From a checkpoint of a small mixture-of-experts model trained on Wikipedia: width 192.
Below are experts of layer 3 (counted from 0) of a mixture-of-experts language model. Rows are named router (the router's row for the expert), gate (a neuron's input weights, with its number), up (a neuron's input weights, with its number) and show model dimensions 0-191. Each number is 128 + 24 x the weight over its row's rms, rounded and kept within 0 to 255.
After each expert's rows: "comes after" lists some tokens at least twice as common just before its tokens as in all text; "gets" lists some tokens that make up at least twice as much of what it gets as of all text. This comes from a sample of Wikipedia text that the model never trained on. Tokens count by the router's weight.

# expert 229
router [159  87 135  98 104 157  89 146 162  88 142 138 163 144 152 122 108 158 137 130  81 197 124 138 129 118 145 148  94 145 153 129 140 101 107 161 142 156 124 152 111 172 152  94 141 123 104 169 104 176 155 139 135 115 126 105 115 150 113 108 145 167 136 145 149 159 133 115 120 133 150 156 117 174 119 146  94 126 137 166  77 113  83 100 141 120 109 113 125  68 152 119  94 124 157 127 143 131 130 157 134 152 131 152 141 129 109 106 130 150 132  92 129 154 145 117 148  70  97  85 140 138 151  84 138 101 115 110  99 156 123 126 117 104 114 125  78 122 121 129 165 138 113 138 103 135 158 111 157 155 138 156 139 136 184 116 120 152 168 116 117 141 112 140  84 133 138 150 176  90 127 113 128 143  91 150 116 107 116 110 133 143 128 141 159 116 121 119 109 141 106 157]
gate0 [ 84 126 108 119 113 169 106 115 119 150 134 115 127 108 133 145 110 132 115 139 102 102 112 130 150 112  96 157 141 121 131 159 122  68  92 167 116 120 101 113  99 127 115  71 138 130 119 165 101  81 136 111 134 163 169 118 130 118 131 111  74  83 156 117 103 122 117 121 116 148 125 141 160 104 104  91 129 104  81 108 131 125 125 131 118 150 169 155 138 151 146 113 146 155 158 125 137 131 139 137 128 156 124 216 200  87  97 128 162  98 123 121 138 130 108  98 124 153 132 116 166 117 143 143 100 123 107 109 166 142 134 131 157 141 144 120 125 176 164 141 135 148 121 112 136 172 135 168 138 136 114 151 117 124 167 126 122 107 166 132  77 144 143 164 157 106 141 133 122 135 155  83 143 120 111 135 113 105 143 130 134 164 141 134 130 113 184 142 112 145 136  89]
up0 [158  83 145 109 100 109 133  72 146 165 185 115 135 123 185 134 125 161 122 114 154 150 129 141 110 129 163 119 110 113 109 142 116 137 131 107 146 138 163 106 144 136 100 129  85 145 127 120 117 156 149 168 121 131 158 109 139 123 153 158 167 126 123  99 138 101 110 148 120 112 143 134 110 138 142 140 132 143 155 193 149 132 155  95 145  96 116 120 137 112  97 123 167 155 138 139 105 109 170 108 141 114 138  93  95 201 150 173 112 121 110  76 106 127 153 122 105 164  76 150 127 134 168 147 134 118 111 148 143 121 142 123  92 115 103 105  83 165 109  80 152 153 125 116 157  81  92 139 120 133 150 135 118 122 127 110 140 132 106 124 133 109 101 151  94 169 112 142 111 101 118 140 117 160 119 161 136 157  94 129 121 126 149 135 131 110  85 135 161 121  92 116]
comes after: " the", " a", " as", ":", " an", ".\n\n"
gets: " \"", " (", " =\n\n", " '", "\n\n", "=="

# expert 134
router [160  95 146 105 143 149 103  97 130 148 125 108  95 189 141 134  99 155 131 137 114 113 150 120 114  96 144 156 158 135 134 106 133 121 144 102 130 114 101 134 116 146 106 145 113 136 114  87 136 116 127 117 140 151  75 131 154 159  87 125 122 115 136 117 130 142  93 123 174  91 111  90 166 127 172 152 128 102 134 122 135 160 108 140 140 146 151 156 127  79 160 108  87  99 144  88 155 123  96 143 116  87 126 159 133 144  91 170 164 134 170 127  91 166 157 143 122 124 109 112 126 129 137 137 150 150 137 113  99 131 103 138 129 104 153 143 124 146 161  86  90 149 113 155  94 116 119  92 118 119 137 154 103 118 118 108 141 151 117 102 167 128 106  99  99 166  89 163 118 125 134 159 167 144 113  93  87 130 132 134 143  94 159 135 190 181 156 117 108 133 118 130]
gate0 [ 78 136 199 134 154 168 144  97 106 149 155 102 143 140 128 164 174 148 155 151 105 122 166 139 106 127 132 125 121 129 128 121 129 148 114 128  86 107 155 138 168 119 101  96 101 105 112 167  95 140 146  87 137 107 130  89 109  83 122 114 100  99 113 122 115 152 139 142 165 130 147 139 120 105 151  85 142 130 137 136 138 148 157 112 107 147 160 122 117 148 111 132 119 170  94 120 160 114 124 105 157 120 106 152 133 122 125 164 136  96 134 116 150 146 154 134 144 112 134  71 124 127  97 161 112 148 156 123 120 117 113 130 134 154 124  88 132 183 132 141 129 143 122 147 142 122 150 158 116 122 125 112 118 128 150 112 108 116 104 157 118 112 171 125 134 164  94 143 131 179 150 122 151 103 160 179  91 107  62 112 174 188 167 127  95 131 126 132 121 152 109 145]
up0 [166 129  82 104  76 117 132 146 144  99 178 140 141 131 134  95  61 137 113 134 143 139 128 154 103 110 144 120  84 104 123 111 105 162 109 121 125 147 127 137 151 131 150 128 153 149 109 137 154  79 167 127 119 151 147 135 153 135 165 155 171 189 153 152 120 127 106 125 121 160 117  84 124 126 117 129 123 152 143 160 114 116 101 118 160  86 153 141 166 134 132 107 153 137 143 138 130 142 170 152 140 102 107 148 133 147 136 102 134 112 100 127 131  94 118 144  96 155 118 158 122 141 106 131 147 132  81 143 153 117 102 128  97  99 104  89  88 113 117 117 100 134 182 144 114 126 131 101 131 144 106 157 105 127 114 107 135  93 133  79 134 127  65 175  93 156 116 138 123 102  95 123  90 173 137 145 157 112 131 126  78 111 105 115 104 118 114 122 136 106  86 132]
comes after: ",", "8", "9", "7", "3", "6"
gets: ".", " New", ",", " the", ")", " a"

# expert 205
router [143 176 145  98 138 145 110 129 108 125 154 117 122 167 104 136 155  96 134 119 140 137 110  72 153 144 116 143 151 119 181 118  89 136 135 127  82 116 120 110 146 155 134 197 113 102 152  72 137 164  91 184 145 132 144 146 153 106 117  99 106 143 113 145 137 171  99 141 145 146  94 157 150 127 140 112 140 105 153 121 115 139  97 108 176 123 108 136 153  97 126 143 147 110 102 135 147 111 118 126 125 153 148 140  85 147 107 141  90 156 119 128 117 131 153 146 111 122 131 134 134 172 102 113 112 132 135 121 150 145 120 120 146 111 107 135 120 176 147 121 113 163 128 116 153 162 159 143 134 156 128 156  91 146 106 114  98 167 106 130 141 125 115  99  96 141 107 183 102 147 131 144 123 148 138  95  77 140  96  96  98 179 139 148 111 200 130 139 127 140 150 149]
gate0 [143 107 125 110  98 146 140  89 166 190 123 118  86 124 167 141 165 149 136 163 111 125 100 155 143 125 130  89 113 126 142 169 144 161 137 118 114 133 136 111 114  85  95  96 113 167 146 140  99 119 121 122 134 141  99 117 120 125 138 146  94 113 131  99 125 169 141 106 184  99 104  71  98 112 128 116 144 102 121 132 136 139 178 118 106 114 127 121 126 137 149  94 143 126 136 122 172 103  98 144 118 119 130 152 157 122 102 120 130 109 149 164 118  98 130 105 119 145 144 142 119 134 120 110 154 124 121 108 123 133 132 201  99 130 138 125 187 118 157 166 127 139 114 101 111 153 133 127  83  89 158 120 127 143 126 102 150 124 112 125 138 114 127 138 165 121  83 206 152 133 111  97 109  90 170 173 110 126 123 186 122 130 156 113 159 101 123 109 149 133 151 121]
up0 [142 140 112  80 151 111  72 141 118 128 152 142  95 129 138 147  45 152 116 107 164 158 153 159 138 139 160 148 142 108 162 101 118 132 142 146 158 127 152 112 107 137 148 120 140 106 115 165 144 190 139 132 163 136 126 161 170 132 149 149 146 109 117 153 155  94 101 150  93 166 121 181 166 136 112  99 149 154 140 122 140 118 103  84 154 131 134 116 152 148  69 138 139 137 121 156 116 150 135 103 110 147 121 123 151 152 127 134 143 122 104 148 132 173 109 136 124 146 145 117 152  92 173 125 146 150 111 151 133 129 161 125 135 116 107 131  81 166 141  87 143 113 160 134 165  99  85 141 126 179 143 150 146  93 153 120 120 129 146 126 163  97 140 112  98 165 143  98 104 102 143 114 124 135 113 133 151 117 136  82 100 153 115 154 119 141 110 109 114 157 125 117]
comes after: " |", ":", "-", ",", " of", " in"
gets: " J", " P", " St", " G", " Y", "J"

# expert 33
router [156  95 124  96 125 126  86  98 108 154 107 136  93 196 124 121 101 113 124 177 154 114 155 158 105 121 105 175 159 123 114 103  83 160 156 106 171 123  94 153 166 117  99 143 130 117 113 135 122 116 112 121  73 111  78 123 102 107  94 153 124  97 141 115 142 115 138 112 146 118 103  86 141 122 167 115 152 113 131 128 111 145 125 132 107 121 138 119 152 115 154 134 167 168 150 142 130 116 125 102 115 159 118 134 132 133 122 173 100 114 123 121 138 171 114 143 132 131 126  80 136 157 142 115 121 119 138 107  99  96 131 111 170 108 138 177 140 121 134 121 115 145 127 121  67 143 184  99 159 151 139 110  94  93 145 110 150 124 116 143 147 171 113 130  97 100 108 104 116 123 118 176 140 157 146 122 121 104  77  93 168 149 132  85 110 139 140 151 110 121 138 122]
gate0 [122 137 110 118 184 144  76 157 118 191 134 150 137 130 149 150 152 178 135 107 125 149 104 153 140 122  72 110 131 102 116 135 170 130 125 116 111  89 105 130 147  92 133 112 121 146 112 147  90  80 143 129 116 134 153 165 105 148 132 147 135 119 129  87 111 145 129 134 116 134 114  99 152 117 128 129 122 170 107 108 120 195 157 128  90 141 122 133 128 157 166 128 114 162 159 106 134 134 121 146 148 101 112 167 128 153  96  85 143 155 131 113 120 119 129 102 127 137 127 112 153 105 120 160 115 142 130 121 145 108 189 164  95 189 131 122 136 109 103 136 120 146 114  73 142 151 135 139  97 133 109 141 112 137 134 129 107 109 111 130 108 132 165  84 167 173 101  69 139 150 119 145 128 137 120 153 118  69 122 139 179 140 153 128 123 143 141 106 156 133 149 110]
up0 [153 140 106 111 100 127 131  96 158 128 146 152 151 108 121 121  76 169 119 138 119 156 117 135 149 128 138 116  91 105 133 117  85 156 124 183 125  95 124 112 137 159 108 137 118 165 137 117 189 147 143 130 148 183 157 139 144 141 141 168 149 139 132 146 159 141 111 132 113 117 140 114 134 146 101 102 151 149 169 142 117  99 115  97 148 100 158 151 172 101 110 160 125  85 175 172 102 158 155 131 137 122 158 117 130 147  94 151 128 141 155 147  98 106 130 167 103 158 115 163  73 155 129 112 131 143 135 166 140 137 118 135  94 144 111 136 158 168 145 139 161 119 136 133 161 107 123 112 129 139 134 109 143 111 159 118 134 127 137  48 130 108  88 185 118 160 187 119 116  82 119 109 131 137 120 126 143 134 135 111 110 109 115 146 118 127  93 110 153 127 121 155]
comes after: " (", " =\n\n", " \"", "\n\n", "===", "\n"
gets: "R", " R", "C", "T", "S", "H"

# expert 62
router [137 124 148 123 133 127 141 129 125 144 123 119 170 105 117  54 127 153 146 160  91  94 179 158 118 161 100 131 118 142 106  91  82 147 130  86 143 158 105 120 138 104 130 131 146 132  96 134 141 182 176 127 121  89 124 145 152 127 136 125 120 126 109  84 101  98 136 149 125 123 121 145 144 115 148 115  92 143 139  94 161 134 169 121 105 128 175 109 145 122 130 120 148  93  93 128  89 140 183 144 129 160 127 161  99 121 155 136 121 153 132 120 153 149 130 139 127 152 117 175 167 116 180 107 144 160 123 108 133 118 134 144 127 117 108 131  83 179 164 119  92 140 134 160 114 145 100  83 121  91 115 140 141 147 141 114 134 100 122 154 127 106 120 159 176 134 158  92 118 181 113 148 160 109 118 119 127 113  79 100 117 111 104 164 142 121 133 158 144 116 143 147]
gate0 [109 103 128 126 146 122 143 144 126 171 126 174  84 147 122 141 123 133 166 133 120 136 189 122 106 124 113 129 113  94 152 132 129 105 126 143 116 113  99 159 158  94 127  99 138 173 154 140 104 121  83 100 120 157 111 166 104 117 151  91  98  99 117 103 122 148 112 107 133 149 122 118 107 146 159 145 125  90 103 114 123 155 106 119  96 142 119  97 125 168 164 105 140 151 144 100 127 129 120 111 170 160 116 132 174 150  93 104 122 102 106 108 114 110 153 108 120 128 113 149 106  74 148 133 107 133 149  95  99 167 143 164 137 148 143 120  95 169 124 155 118 141 129  66 116 134 102 141 120 103  92 156 136 135 156  89 137 166 133 135 150 121 133 145 151 101  94 212 125 134 146 135 133 100 107 168 142 132 105 118 145 142 139 111 174 107 140 133 178 162 131 145]
up0 [154 148 137 137 139 124 130 146  93 151 158 101 137 136 146 111  71 168  95 157 152 149 146 132 158 108 133 115 100 109 133 152 127 132 107 110 127 118 135 155 136 110 103 119 108 105 135 128 144 128 154 103 152 132 118 154 146 144 185 139 161 137 140 168 135 125 117 171 149 128 175  97 114 102 107 149 135 131 138 168 108 107 161 125 112 137 167 121 146 127  73 138 150  99 107 177 133 129 129 143  81  68 114 136  84 127 150 166 123 116 168 112 105  98 111 168 128 161 152 120 146 169  97  80 136 103 109 139 122 119 119 137 114 146 115 134 145 102 131 122 112 152 164 153 180 100 131 106  84 152 170 106  76 138 122 134 137 111 112  75 143 105  90 102  73 145 158 109 125  99 116 129 124 143 124 152 141 103 130 102 113 103 121 113  82 138 120 138 148 151 106 137]
comes after: " L", " D", " R", " St", " T", " Bl"
gets: "l", "all", "ch", "el", "ock", "on"

# expert 73
router [148 137 123 129 151 119 131 175 154  89 129 129 141 162 131  83 147 134 161 133 129 157  98 148 142 146 103 162 106 153 155 176 128 126 152 139 138 111 156 118 104 122 116 145 150 100 116 172 125 129 148 135 138 156 113 124 128 107  87 132 107 153 163 136 118 107 157 177 119 121 105 118 119 127 119 147 121 142 149 149  97 140 138 148 156 125 113 160 153 148 111 148  83 178 136 115  72 127 173 116 112 165 137 121 173 141 122 123 148 133 124 163 112 136 141 119 148 110 131 155 139 130  88 137  92 127  75 128 127 106 143 117 141 141 128 118 138  85 133 158 135  93 152 103 113 151 129 146 120 154 120 116 117 188 160 138 170 100 106 136 123  84 101  85 173 115 103  93 118 110 118  69 179 131  83 122 137 121 139 149 137 124 165 108 179  89 159 160 138 123 118 165]
gate0 [132  86 117 163 152 107 175 113  96 156 129 122 130 162 175 160 121 118 120 159  96 143 105 143 141 126 137 162  90 117 126  86 142 142  87 130 106 139 137 124 135  82 109  80 110 138  92 138 129  94 150 102 168 168 109 103 112  97 122 124 115  80 110 114 152 149 141 123 141 121 102 118  87 140 119 127 145 131 142 112 132 135 111 108 156 136 159 102 151 186 151 103 169 147 165  93 131 137 140 102 156 116 125 131 144 157 117 144 142 134 145 172 118 115 138  93 122 101 168 147 125 133 105 156 121 124 122  90 139 136 156 129 149 135  99 119 128 162 145 150 114 135 146 121 132 167 123 162 120 126 121 100 117 135 141  67 108 148 122 134 124 161 123 126 108 125  90 138 160 181 142 131  94  98 132 164 103 126 126 153 159 160 138 102  95 125 177  76 153 154 157  78]
up0 [119 127 105 119 117 127 103 139 130 140 145 107 141 129 150  72  86 110 114 139 117 156 122 130 114 165 149 133  94 124 164 107  80 128 125 163 155 146 152 103 170  78 104 155 172 124 133 130 139 125 124 130 177 121 123 116 155 122 165 163 139 154 133 184 141 113 131 118 120 161 140 113 164 125 121 153 144 127 151 149  82 130 131 151 139  97 141 121 126 144 131 106 138  59 132 156 130 149 146 102 124  83 107 129 136 149 151 127 124 112 138 149 121 132 125 121 158 153 107 141 124 119 135 134 141 108  70 168 141 106 109 128 110 125  98 133 112 169 148 122 148 150 165 159 151 116  85 157 131 123 155 168 128  94 188 119 140 116 118 115 151 110  93 162  92 189 100 126 128 114 137 100  68 143 151 159 112 131  88  93  74 128 143 160 125 140 107 119 132  96 125 127]
comes after: " to", " was", " a", " and", " also", " were"
gets: " t", " r", " g", " f", " b", " h"

# expert 145
router [114 124  79 164 140 138 128 147 164 141 115 160 172 142  95 129 107  84  88 123 138 119 141 132 123 126 117 164  99 110 137 177 157 131 126 126 112 194 115 133 119 118 151 160 136 151  94 124 130 112 129  93 149 138 143 134 120 136  94  97 141 166 135 190 131 127 144 144 118 137 132 151  71 110 129 154 138 136 149 126 141 128 108  92 184 159 150 152 152 114 100 120 156 123 141 164 148 141 129 100 128 144 141  91 115 155 149  94 138 159 117 175 137 102 124 150 106  91 114 135 106 161 156 121 173 133 164 179 119 134 125  97 135 108 121 106  81 146 132 158 146  90 153 132 133 129 108 145 106 164 142 163 174 103 137 110 138 153 112 148 111 139 160 109 127  99 118 135 121 157 136 117 114 145 118 121 108 118 161 161  85 147 119 162 160 146 115 109 153 155  88  86]
gate0 [ 56 115 128 128 139 120 124 122 127 208 117 145 136 181 176 150 147 151 123 147 166 136 140 116 126 142 119 124 111 135 129  97 133 159 174 143 161  86 131 114 113  87  97  88  93 154  98 187  86 128 107  90 130 129 126 125  78 120 114 149  98  88 120 118 125 150 139 148 159 138 125 124 159 121 134 148 155 119  98 112 158 131 147  90 109 141 108 105 133 121 139  73  83 153 110 116 115 119 107 139 137 170 107 157 156 132 104 148 165 134  95 114 134 147 149 104 121 193 156 143 133 104 129 149 145 119 135 131 115 132 114 163 168 158 121  92 102 126 126 121 127  96 146  52 143 160 141 118 107 120 130 134 149 142 115  98 139 127 119  80 130 145 129 120 134 123  78 128 128 126 144 142 112 135 140 158 132 135 151 116 137 158 152  99 131 134 148 144 118 109 132 138]
up0 [185 128 130 111 131  92 150 146 109 116 163 111 144 124 103 120  63 138 118 134 163 112 129 145 127 120 151 146  69  92 110 140 104 126 129 107 126 134 144 112 162 144 170 155 101 139 143 152 140 161 149 161 137 132 143 121 158 131 166 130 178 137 161 112 116 119  86 100  93 167 142 123 141 116 126 100 137 173 135 133 112 173 125  99 141 143 140 102 159 129 112 161 163  92 148 124 108 153 121 111  82 107 138 148 126 120 160 168 108  59 129 124 110  79 136 119 122 125 112 141  81 113 140 104 126 173  84 122 129 122 108 103  97 135 131 120 149 147 174 124 142 176 126 188 149 115 120 139 104 145 110 152 130 137 132  98  98 159 162  99 142 108 151 152 131 139 113 115 118 110 156 139 163 171 117 149 135 115 111 117  96 117 127 140 115  98 103 148 162 119 140 130]
comes after: " and", ",", ".", " was", " more", " is"
gets: " to", " in", " at", " for", " as", " over"

# expert 45
router [132 118 141 118 135 148 119 108 134 159 144 122 114 149 112 138 116 140 117 136 116 176 121 139 162  79 145 117 131  96 149 104 104 126 148 112 164 122 118 128 106 160 104 130 122 150 105  96 154 146 140 118 132 129  96 118 152 165  93 120 144 134 111  97 123 121  86 108 138  92 141  90 168 127 176 156 131 126 130 128 142 112 140 118 173 169 138 148 142  95 151 116  94  99 106  90 153 139 111 103 121 109 118 145 156 129 113 195 171 170 149 143 104 159 182 160 113 112 133 130 147 142 108 111 125 112 128 115  87 139 125 107 116 123 139 174 103 162 142  85 107 172  90 151  95  83 109 115 124 101 137 147 123  99 121  92 147 161 148 110 143 135  95 128 110 145  97 147  78 128 110 159 144 166  87 100  92 101 111 133 145 118 159 134 158 141 163 144 102 103  78 132]
gate0 [105 122 108 112 192 140 100 103 130 171 118 124 142 165 157 166 163 151 102 151  94 152 141 187  81  93 149 134 152 111 122 145 143 131 136 124  95 118  99 126 135 116 114  99 134 151 133 163  86 100  94 128 133 129 158 138 117 127 116 131  77  92 126 139  82 165 106 126 150 120 142 146  82 103 146 113 119 163  93 128  97 121 124  87 119 128 145 104 138 159 152 105 117 108 125 128 125 120  72 129 161 142 124 150 116 122  79 111 153 173  90 130 149 138 141 106 107 155 149 114 113 131 145 170 130 142 138 110 124 127 138 188 121 135 118 133 106 144 160 147 143 161 132  65 126 127  93 146 120 112 130 137  93 133  94  72  85 109 105 119 131 121 136 127 160  89  85 166 115 151 126 146 103 111 161 143 135 134 150 153 146 123 133 101 116 114 134 138 143 127 144 105]
up0 [134 133 140 128 112 130 127 116 148 155 131 105 118 130 128 107  78 134 138 129 176 132 118 146 113 145  93 139  92 112 170 124 110 136 148 152 114 149 173 130 186 146 106  92 150 143 114 144 144 146 124 125 114 139 137 130 173 122 171 157 147 115 116 142 120 102 156 106 136 126 144 157 159 121  95 158 130 164 170 131 155 120 106  98 148 134 119 110 184 158 117 162 124 120 140 146  92 178 137 140 135 104 162 101 124 152 118 143 127 101 122  96 136 131 137 156 117  87 132 144 120 149 154 127 142 136 146 142 109 139 116 129 109 131  41 118 109 116 141 137 132 174 156 102 145  93  98 117 139 148 175 155 118  83 146 115 154 113 129 110 151 104 133 130  51 179 176 153  98  92 151  93 112 140 136 114 138  80 141 106  99 170 107 124 125 139 105 118 148 138 146 139]
comes after: " the", ",", "-", ":", ";", " of"
gets: " M", " B", " R", " m", " Mc", " F"

# expert 176
router [120 144 160 106 134 162 124 158 122  78 114 140 140 127 124 133 125 105 142 137 138 153 101 108 133 126 116 102 134 152 125 139 158 115 146 138 172 124 158 140 153 132 132 133 141  63  97 129 104 158 115 157 123 165 151 124 119 119 131  94 128 151 125  90 138 167 160 160 147 169 142 149 115 154 104 111 130 126 152 102  85 120  86 165 114 118 156  80 110  98 127 131 141 139 100 107 152  87 132 160 141 146 145  89 160 125  90 128 114 130 157  80 166 166 126 114 190  98 129 137 160 174 119  95 146 141 107 134 101 135 165 141 132  82 129 103 111 167  68 144 153 113 106 146 107 119 129 139 123 119 134 127  88 152 129 139 111  92 120 140 122 121 112 144 141  94 148 159 103 107 133 118 127 119  90 175 153 155 104 124 159 127 143 171 125 133 147 156 102 146  84 166]
gate0 [128 119 153 151 123 150 147  90 106 144 105 124 115 142 146 173 150 155 131 156 121 142  92 144 107  96  74 128 106 117 160 129 159 126 167 154 132 156  98 111 162 134 119 120  83 134 120 127 109 123 135  83 134 117 138 117 116 140 101 131  80  64 137 133 131 140 134  98 112  96 169 130 142 105 142 106 152 112  76 137 147 126 134 112  90 155 165 172 165 154 128 108 125 120 137 102  92 116 105 186 140 155 100 149 130 113 106 109 154 178 178  90 123 108  98 127 109 160 119 133 125 137 140 158 150 137 159 104 112 134 160 168 135 124 130 117 114 145 143 153 123 134 133 100 172 166 131 133 123 130 151 120 151 125 161  81 128 120 108  70 107 132 129 124 107 141 102 118 156 117 119 124 138 111 176 108 133 154 113 144 161 155  92 113 142 135 162  88 144 182 153 120]
up0 [157 119 120 108 121 133 140 107 104 139 147  94 140  98 134 119  52 170 118 124 142 135  98 151 113 117 112 135  96 109 153 134  96 148  99 152 122 141 127 110 179 146 129 162 127 129 106 113 155 142 144 123 118  93 148  98 155 166 137 174 130 108  80 133 146 116 122 132 122 127 151 101 122 125 141 125 137 164 119 169 112 109 135 115 166 145 146 158 176 160  88 135 143 100 128 153 115 137 131 185 123 107 101 127 147 155 166 124 121 147 150  78 132 122  95 156 115 119 123 122  75 126 144 136 164 120 129 122 125 140 115 144  96 108  99  75 108 139 141  98 151 155 192 119 147 109 121  94 127 141 150 143 138 124 167 126 154 154 126  73 146 135 127 147 114 159 143 117 176 109 116 114 101 168 143 135 134 136 137 131  98 152  82 138 150 149 138  73 163 104  82 137]
comes after: ",", " is", " and", " as", " with", " was"
gets: " a", " an", " the", " p", " s", " h"

# expert 129
router [110 115 157 158 151 106 116 162 143 131 171 120 116 130 132 124 123 138 110 130 108 139 129  93  98 136 146 140 121 119 117 109  98 163 107 150 134 141 212 136 130  97 117 139 157 110 178 106 107 120 111 142 172 123 108 125  99  89 106  71 112 117 131 106 150 134 140 100 130  96  80 115 131 119 155 132  85 136 146 115 143  94 168 133 112 159 123 121 135 132 141  91 112  63 136 128 133 160 141 145 106 132 144 149 154 116 109 151  95 111 147 137 146 116 139  93 104 109 147 123 148 121 113 162 126 130  97 135 110 163 100 142 168  99 124 147 109 111 167 130 107 159 150 129 134 144 120  97 135 125 133 168 163 148 108 122 149 117 147  97 179 133 132  96 109  95 101 156  94 150 133 123 148 139 126 139 165 137  66 121 150 118  97 191 156 136 160 143  86 148 168 113]
gate0 [ 97 105 170 125 172 158 117 132 128 125 133 103 129 133 146 109 114 158 146 114  93 142 131 152 112 123 132 123 114 126 116 138 128 191 126 181 130 123 145  93  96 153  60 148 119 128 133 155  90  96 103 105  99 132 137 138 134 122 126 106  95  81  97  92 118 133 131  96 133  90 112 111 108 105 145 107 142 160 103 144 116 164 148 146 152 128 109 121 145 188 116 146 142 148 138 138 133 131 139 167 173 110 122 167 138 119  82 133 154 125 140 143 129 120 122  95 111 150 124 125 122 129 113 126 110 161 125 113 146 156 156 152 120 148 127 110  91 127 147 174 109 116 143 100 143 167  92 147 146 164 107 109 137  87  97  89 118 117 137 123 124 151 126 126 141 156  75 175  78 150 136 136 171 159  98 150 139 155 103 162  98  82 137  95 151  93 166 137 142 134 133 107]
up0 [155 113 102 112 133 154 117 128 126 102 164 142 129  69 159 133  81 141 128 108 139 154 119 140 170  90 163 142  97 127 115 141 117 174 166 144 160  98 145 133 143 141 158 142 122  91 129 111 135 114 182 102 154 130 131 105 135 125 138 128 187 147 125 127 189 127 118 139 140 102 110 140 137 125 103 117 136 100 140 142  88  90 120  95 146 122 127 137 142 138  91 160  98  83  95 157 110 123 131 152 130 127  94 134 144 167 123 131 104  83  99 124  95 122 170 153 103 171 120 166 126 130 137 106  89 121  90 138 162 163 102 131 144  92  89 107 131 152 150 135 132 156 144 184 139 107 104 100 102 116 135 139 137 111 162  98 151 116 180 103 129  97 143 128 124 144 129 140 121 130 110 116 111 147 155 147 168 144 158 103 121 168 128 148  80 125 106  95 135 143 143 111]
comes after: " K", " B", " Y", " J", " H", " Sh"
gets: "ov", "av", "198", ";", "h", " K"

# expert 81
router [174 121 135 108 166 111 146 115 106 115 114 102 107 152 152  89 108 125 141 113 121 145 138 132  86  73  88 122 146 124 130 134  88 119 122 164 155 133 166 130 115 135 114 114 103 160 137 132 120  95 112 105 100 142  89 125 162 152 150 133 149 106 170  96 144 129  93 114 111 122 124 109 155 141 146 134 174 157 136 118 146 167 103 136 127 112 119 163 168 105 162  91 110 145 129 113 153  88 104 118 113 135 121 130 100 134 113 125 117 136 166 168 110 161 104 115 143 159  96 112  99 113  77 132  99 124 113 128 147  98 144 105 165 105 132 182  89 135  92 118 129  99  96  78 114 128 118 134  81 109 171 136 116 174 108 136 149 108 149 132 100 118  90 119 156 132  84 148 129 132 124 144 157 150  80 109  84 140 158 123 115 135 173 140 102 122 118 147 119 111 149 167]
gate0 [140  95 140 181 150 152 144 130 164 148 118 104 126 163 156 176 164 140 146 158 109 131 174 120 128 108 109 126 164 103  91  99 144 152 129 114 108  96 106  95 122 117 146 104 140 153 124 152  78 108 134  97 118 133 122 174  84 117 124  93 123 103  91 102  67 135 120 185 141 140 131 118  96 132 160 129 134 159 128 138 145 120 167 154 123 116 152 134 137 178 120 124 162 129 146 155 110  84 125 146 134 125 138 132 139 134  91 134 157 134  85 106 156  98 123 130 110 119 148 127 158 110 124 152 157 159 140  91 122 129 185 137 159  75 129 115 113 129 125 159 112 146 139  85 146 160  85 176 117 123 100 124 150 144 141 147 132 118 137 117  90 141 110 131 157 119  93 128 126 167 119 126 139 146 159 187 131 122 122 131 145 135 143 127 121 102 166 102 132 163 151 102]
up0 [164  90 141  96  88 109 147 102 139 130 168 113 136 125 101 119  54 163 170 137 145 163 127 137 118 121 140 135 131 112 158 153  68 139 115 138 115 140 119 128  79 143 106 152 115 103 130 155 134 160 162 155  85  82 141 141 175 139 165 123 179 139 137 126 152 126  89 122 117  92 122 127 104 146  95 132 133 138 158 155 144 107 126  86 156 110 121 124 158 143 154 145 155 135 146 147 116 123 135 137 124 144 135 151 113 173 130 146 110 115 102 150 111 116 133 148 117 132 133 104 140 105 154 144 167  95 108 126 138 132 125 174  92 120 108 101 115 133 141  95 108 110 142 112 166 101 133 117  89 130 159 160 132 131 126  97 134 145 133  85 130  92 118 144 112 153 154 115 114 131  79 129 106 193 136 150 123 105 148 125  99 153  95 171 139  57 135  98 130 135 122 121]
comes after: " (", ".\n\n", "\n\n", " \"", "==", "==="
gets: "M", "S", "H", "B", "D", "G"